config.toml
n_layer = 10
d_model = 128
n_experts = 256
experts_per_token = 4
d_expert = 32
d_shared_expert = 64
activation = "geglu"
moe_layers = [1, 2, 3, 4, 5, 6, 7, 8, 9]
router_score = "softmax"
normalize_top_k = false
routed_scale = 17.3
balance_loss = 0.0125
balance_bias = false
init_std_router = 0.00924
lr_router = 0.00169
n_head = 2
n_kv_head = 2
head_dim = 32
vocab_size = 8192
norm = "layernorm"
norm_place = "peri"
norm_eps = 1e-05
positions = "rope"
rope_base = 10000.0
rope_fraction = 1.0
qk_norm = false
attn_scale = 0.177
tie_embeddings = true
parallel_block = false
extras = ["capped logits"]
init = "normal"
init_std_qkv = 0.0663
init_std_o = 0.021
init_std_up = 0.0663
init_std_down = 0.0121
optimizer = "soap_variant"
lr = 0.00466
beta1 = 0.95
beta2 = 0.99
weight_decay = 0.027
lr_head = 0.0159
grad_clip = 1.0
warmup_steps = 200
schedule = "wsd"
decay_fraction = 0.763
decay_shape = "linear"
final_lr_fraction = 0.1
batch_tokens = 32768
seq_len = 1024
doc_mask = true
train_tokens = 243200000
steps = 7422
dataset = "wikipedia_en"
Below are experts of layer 6 (counted from 0) of a mixture-of-experts language model. Rows are named router (the router's row for the expert), gate (a neuron's input weights, with its number), up (a neuron's input weights, with its number) and show model dimensions 0-127. Each number is 128 + 24 x the weight over its row's rms, rounded and kept within 0 to 255. Numbers have three digits each.
Before each expert's rows: "mostly gets" lists some tokens that are sent to it at least half of the time; "gets" lists some tokens that make up at least twice as much of what it gets as of all text. This comes from a sample of Wikipedia text that the model never trained on. Tokens count by the router's weight.

# expert 72
mostly gets: " Date", " Preceded", " Succeeded", " Released", " Title", " Coordinates"
gets: " Date", " Born", " Released", " Succeeded", " Preceded", " name"
router:094154162110154136141138173094130107163138087089109143090138106124091107112120106175112118174105112116119111104127125145121092109111142125156086089140091127172144115120126163126132107137144148126093148123152155168144115104106141094099126103107136163144125110179089101107102126132140152117104139154121122125171123150122150089165144089125125155162125106146093118135159158144146108179144
gate0:153172146116183146121129111111121125071122140110078093125114124142086120146103146138132140185114121122170145117111125110136109105141113112160146143160103129131128117184169148114108122130097134186140144097118135114124087164110144092135104138124090149127120118118120092189135149095134145147132124119092147140118091145162141129123120127117149120133149092125137151126074147154113144173076
up0:155109181113111139138091171109125138136094134164128131098122127115123103125137120114115119103142156118065089159107131118115161128111149126152118111123169137096144143108099111078172142134106141091154134176117114131121105098153129159113172174117132121137135110095100120082153070144099149137131143197151172160125127120140150102147119119133131123114107159135095099136134132141096148148145
gate1:136167132117123125128111154151099125142122129139091128128127142110098159152130134167131134135167133123115109136087141136126097119148119137129099117114129152090134113095167148114144104124097105097087076153121099124160114115100148135120143087149147087160095130130132129169098167084116107171161137131133175089158099131152127089133125126085137145194156126127138128183117163097154144133169
up1:123137149101143157120137164161111116106123120110114121112111115142107110130114166131113131154132080143111158150068117111093149084152111130075111107136149173090130113103148184119131111110129119119139097137119107164137107127134159108120110101162159087137118147091152123101119172155145133177124185130159131122138077151160149105111117109115127130122171121152131135146107177111119086148120
gate2:092153106129164129162115140117105144100156089119099110145112154108161094124127145148135110088161117156124115126159149142169124132152139144138149139193084097122165129169128120130128101154133139137099094129180113120128162119116084144128120141130123135142139157124119096174095111107146162129145113105117097154086154097139091113114130133139127113136107141104105181178087163159117098151113
up2:113152119129156111164133119086111134140139105125092111130143130103112099149134120128142109095170128165111130120166118142113140110175139123146131159182086119137126098145140120122107139149150127150107131086150133128162153133127071163102099170102124138159102139148102121164100075101121161144118137131131131166109175106113089116113158136141099165114124122082113135174094163169135132154095
gate3:102133106144107117129179132132112093101134132151152170112164150151123091154081102129106104140099097127189156117144154133105099132132118179122140121107104119072127110118186134122153130127115151130098140088142091129135159107108170127090136154139113070118135117165112131133119095094129124181136145116105143111108158121140144146096125144091155168143127152119125110111097158100130113132123
up3:114163154146188129159113124154120151115104130123156111092117132107111150105134144126100121121122126118148121140117092159107153109141172088115148146129149169150135130124144145151139061065115121176124115119121108112108144118165149124181135125113084139207092102176127129120132154123103118123115150109103138121150102148120114112082125128123111119125144142107170118131178118081117119136122
gate4:104153131122117110112134149109148098121163105126139162120099146139165140060140137152122141119128137155151138122140111132095106112147089139094062144095123152126157177092131122139144150133157113136129155132131106089112133113105092157160140147116113124117101178127167144076142152127122075114128108129173136152096104109149115092130155105172110096161123132094111152123146152113149127165159
up4:120101148151155107150131069154090129154137116172124133138133152128135125148133144159143075110086110123152083145119127121109138094159137126148143090085157117151130120117106099120090151110131185146102118127122140155127088098161150130123087122158117093127144085138110126129131124141129158132084106097119140113127157173091125149128077149112156146160165161113181127157102124144137126156144
gate5:139126148155083146103106120157078131111103128112093172121128156122114141135161122139150182139089184136147133114179120138109141179085137111114121131140089171107184128132137115136175150104144112148129137118141144189127181128124111106100110097102136104080116158136140141157136133075151122128150105143090139134123095121141097114144131122109134106096112123146127118107119130126122130170125
up5:150121124147129154149108131108130148175105143115118109159098121108188121119125157107099098139177091134105104134124087142182068116163060133163132117140135090109139143165141156151100128103117126156120135148129149116117080141103142135166087138167114133113160122132126120151145136137148137133145174069157111112113129145107127147141094116159115129126141114133167146132148087127125119094141
gate6:148112200117109156146109146104113125132113114119148105154149147115115123142136111134097079159181113141136114124124112139158142152122171132120093101141155070140130135115083108114133104170166119115110097082120141125141136125174126094130158080146089128142144130118131117189105112154110115092118127123151138123120159083131135076168134104114134169130154101123135098151117126133115157110098
up6:133139112140110103121116166134105129138084160096169140149126124093164148151114124123119146127077139109114082108133130115115139087100098093110157099079078136090135127156139136144085131105113109143122126161135092168126147139128130140155084110138156094159122172193108124100157123089142153183122131148121106134130154155133135125150101139079136113139130139151168142139126122143115119145165

# expert 64
mostly gets: " throughout", " ago", " in"
gets: " in", " of", " on", " to", " for", ","
router:143100144137150154156130146123154118156145160103170140122087115114119116096146134133101103158117147102112089171151158147171143100101116113149156130093108150163110086125093156120164120120105117137122157156158111101142128150098101127143173154155159108165085091136160124085109125127160098117089132172117088163125114097150154107114141086114124099140137127115121163098137138106125117102123
gate0:172131149133102116137110132148102132125124168130136101130115149105152149175102115089164156138134150075160123138119087107101068182106136132098117131114127099111166151119181139091153095106117107169156139138103123173101126146126144150114150132120137124134105142141112114196114137130145130118138147128121147067118127117152132175164139141155114094102165128137129146137079128133113141113110
up0:098134101128140144126161143111158152146126123117138160124142100151125126091086150129131126088165152147127126088131120141157190127115125144175142104140149147165078130106127149106091103130115161120066126145129098114152181090109157129172109137115094157077110116145091140084142150139114142129115129088118126137136153127120098093092134138097131140148116139148108129125176114155130168154109
gate1:124148137138143096122121135129108152118132114119149101077147145156138134124108188117172156100119149120118162138111102099100136175131126168128120134169081141186126137114109115110165110162123081167049139138110120141140114159120104134120149144128159137117081150143109167094145151110107104119128118103156128121132160145159121130162137154135131103125166111126129110110125093128114167179105
up1:147134159116124119145082083195127106108119147116152130113151129125125137112115128117148145086098130132093175110115135122106171128098150108161154078147111115130122130157166158122168121140145117139139140170146114077118124148104142140126148114149111171121133102128121144175152107098138082099124138124139094105141152174115157128122091177156107127118140110099114134133051134107127125150115
gate2:082136089124183115111089090136079128104090091110111080147161127132111131112105151136095147155151158119131114137113131153156144144148187147124087150137104133100124112141086150151147114118115145153128138151139163108161136165140153133128116121154150112113119145156091126132094161128074089106110150130109145114134099168178117127104115114145130124126150125127120151153129130126125128111054
up2:132143123155124124128081108149115107105118095101115114172075114144117150114087131170110141175174139120163118141100131194149175133123192114139123166152135141118115127111094106141120120086114138150089123139155159098123106156129146142144133151106117106120123085127142117104121113150104116115111128123098129109153106180169154117149134099134149153138134116154131124129127137101118125122051
gate3:091106125117114118133119136099145077133094109178137126144132146104127093148088120123146122132141156148163137133121123124061140130146134151119139131172146104126071146119103147134134110068143151151133156120126121076140154111101145155186157111124124180122127160118110141146097110122139102083110122127091154135154088165099133103117165144170131114144102129102115107124146137155147150152162
up3:106092120131139141134101138107102129123122170121160085120129090147138114096113085137171112102118159086091158100145106150133141149168156106125118149145107193097149127067180114142123133081094121125096132104113114122133140142105148141138184108119112107102088121164126145129132131096135143118121127166099140150131143123141157135098141193134126128118145145098151124126140141135178139129099
gate4:135124151117109133140130131145080131168116088110134157092111148170098128121103154138114151135143129154126145140092077161111131131170136147147097118146122102086146130119127138117095111089180117160129101146126165126094102144180112148175131106125089169122129143140093144111076068181147150147120098144097113109133147119112132157133143156116087095140145111114146091133118113117124132145129
up4:121113141119120098129137109133085093158124083125139175117093176140083146111093122143113130140135126130114121156094091145122111137146121128146113101111134102113154122138137169146110158110191145151141127121175165126121072173151149142162123133123080164142131128143082117110071057181119143149090117132141131128142129141138111154125129135116126118147136103097109152159116123120146118152142
gate5:101134128128163143119130113122149158153113118131155108149130129100119126141123177102131161103186155133175113109169092111085113099118136167157142169089102100131149116104169122096115110138097155139093110114097128101136119117149156095132136133145131101128100136153106175125116156150114085111094145104112108152162174104107116131086109152104118166118115129111158188116143143137120133100106
up5:134123118171134140116122157156122153131085122118152148132125089064136127117110125127093122158169146124143124163139117144098113133139144088143159143084096122148141095148121085087122113156110149125115104093134142130141103090133113131139175119135124109138139144149130195109150161156156132113092161152111118081155109124117157164136097106103130165100130143099129168146170144130126102101077
gate6:111156105126099138113115126092127118155158130107122143133119135128117121174122136102168094122088142089131099157174093125128081145108135157119094126124126153132125126157152116154133118127164121074124157142117124118125147150103124077125133173151101136126148181161124146168141106107156176084136115093084107121137118141125127135148131142135106156142097111107098169056129131112107082128157
up6:143094158104138133136107173136161160134097113159139131109120075089140130111127100132095154124154087176151143106115139122095124104126116143120125128128122105165154148161144112125138153153160172173159115103146140164153135094139095123140138074108168126102138108153124120116121159142061108150143106143148102125114105104132111115120144120126124154096157118117156088139120112085152177159155

# expert 110
mostly gets: "Personal", " details", "History", " Coordinates", "Scientific", "See"
gets: " information", "History", "Species", " Animalia", " classification", " life"
router:152150135094116127166078152119136154146172075133090154102143137134125146104124098159155134156104130102131121139113124139133097096115158161171118078085099134121151143113141155119130174122162132139129151105152137103130104157087093108162157108115125092134165116172102127126122146137161106110111128169142124137139129149135152102121099095119108114155108092140071114132164116133080104136146
gate0:141158147142135123175128156162137156174084102114102135070120113099138108121141102134154127106118087148082093172122128162109087097136128105121142118118114103103145108127160143126142121144113154075141157124127097078150146141117139147134113149149133106108143132107106168134153139143141132174118123164158098142107122128094104123082117153125113141069108129180101117143162104114115152152133
up0:105129118131128119119168126132133115163152149135136074139154113167118154118127063154136102113114137151163120115102122165197165143134083151123099154116129150135122108129125128085132142119133132103077091149105088143136128146091157154109179099124126130120144139124119091109102114135124140112097151137141137096140133101078164112105127168131177124129094132114140082119187115150130120139131
gate1:137146142141137139120146127150153118135145132128126145143147145107142158161079192154126147140143113097116138152145104115116102093136117187121101126093089117169081168131152088120137100153161105125097161107116175094127146202138096106144121088127095137102137164115134149145113122175120137115135099146123148140102149124105180148122099094143126130104111092125120137108154126121094130116114
up1:099099112145117149110079122132093095109105134115166114103125109132096122140131095106154136113086162128126139107134143146146100167119101084121139124162156136135152123130104162127138127095129098131144132155137080112110155115140128132139106150103147141171096127128101100138148147147168108126119160132120124109174066127107023143133158148111163131132151179127117136111110132105130134146143
gate2:138137128124148100125100119113129171108152109140096127100106100125179119145142139121160127128108132101099097185140111129111134149122120123097153149083124111109163150118137152136119099154097167160177106186178123141165137104078139103106107104159117105132141125119139158126139108131146150164099140126113115102169176096098158099113173154085128123132140135115113124129111164120105151093115
up2:091156108145119184172146118128114118145125134124137161154171123132102115125105112110101141068170117155138134103126101122162141147089120103153117104114125158163095107135122135119154137113152104098086146097090134134152132103147109144120169171118145116121155140142141116127136151201104133135146101114144098162045114146128105128151127120126135122126139140131135104139120101121196145139146
gate3:103156143100089140124109104150092118103135093123099154148164134172148106126142177127106145144111141123116128112103128083070128140062127120117131125102107137129189109091138123077167118120145113147124139086106152108153105100174140144142135102107152157116167137138155156117135152152092146116129133156118149159121138115124155093117128137141124156123151117127075151141131122160082120110156
up3:166140072177127157120156114106110109140118157138159117134164149130129126091130103160152111133119125108142128148151107138153131157173155132108169130136135102134100159134089130163098143127094160130132144158136091140093166176113090126139122137139131106165090114120086094145122146133119126142124089098092106116114153125102075123130146130110123108098102131143162145122120101065155170106111
gate4:093118142112122118136131096122113102096120126161104135120105124115153127119115108110116104118131143124163137162165169171162127187110109166142070128141131131110161123100167131103079182120097162101127120144099159126141148196137138150159161137063147143129132109122097158158135110109146096111140148127137147095114111160159119098132107118158120096137130148135102118139132131146103129155093
up4:127138095133156129153125142147133163098072116133169138126176110147096135143100164145133173145121146121117101124113140119108185096122126140099122151122166132151090157113059124140141100130135134127147089113138126133132127078147127125127097132145122105100077142121136107094167120104138140131124139138125135179132149117131131182097104152144152161143160116149122144130110091086151081083112
gate5:176106099132119143116124187127140138091172102168133100124140104125126122130136108148098152117153134142121122119124109100121131128095133141160128143116088121100087119113143169142130074157126102083145138144164154187101108134110132061143117098125107128140139163130102121146163126154110107173139082089139129149096080157120139130101112119115086182146133134120127117113138150157124111113118
up5:182091093123124141108100155119149128120156108124124094135121137142118160132155098151122132115164121143120104118119109079154133109081135129146113138149096112108137109051168147150147105134137103111131141170182130198106145122117106078105118108096124099116140129153112115144148137138121093156144106111143105123116096163137119134124146126115087155165157161135130119106140109155103089143087
gate6:117136176114178128131084114128128178135133101129147147137133166122117110126123168087128136144144144101194162137156128120096143126128130142121126121109118142119089128129096151147179148105123195124153132114103149155106155136120132110117134126141132175134091133154154147128050132099133113092160140103060115114135137132140124130130083130124142099098121141138119146079157109113150106116117
up6:117081157077141092155122111139123133138136115129161133128162127162097122131116148133106151165147155117139181130163099118081146123135147163160141080073101169125105119085091124124196143124097170120101152118128165148129119132135159135139143083134092163110114129150170114133107113114137106129131145133126094115079137185114168120132125142131131108140125149142115106128109126150143128144115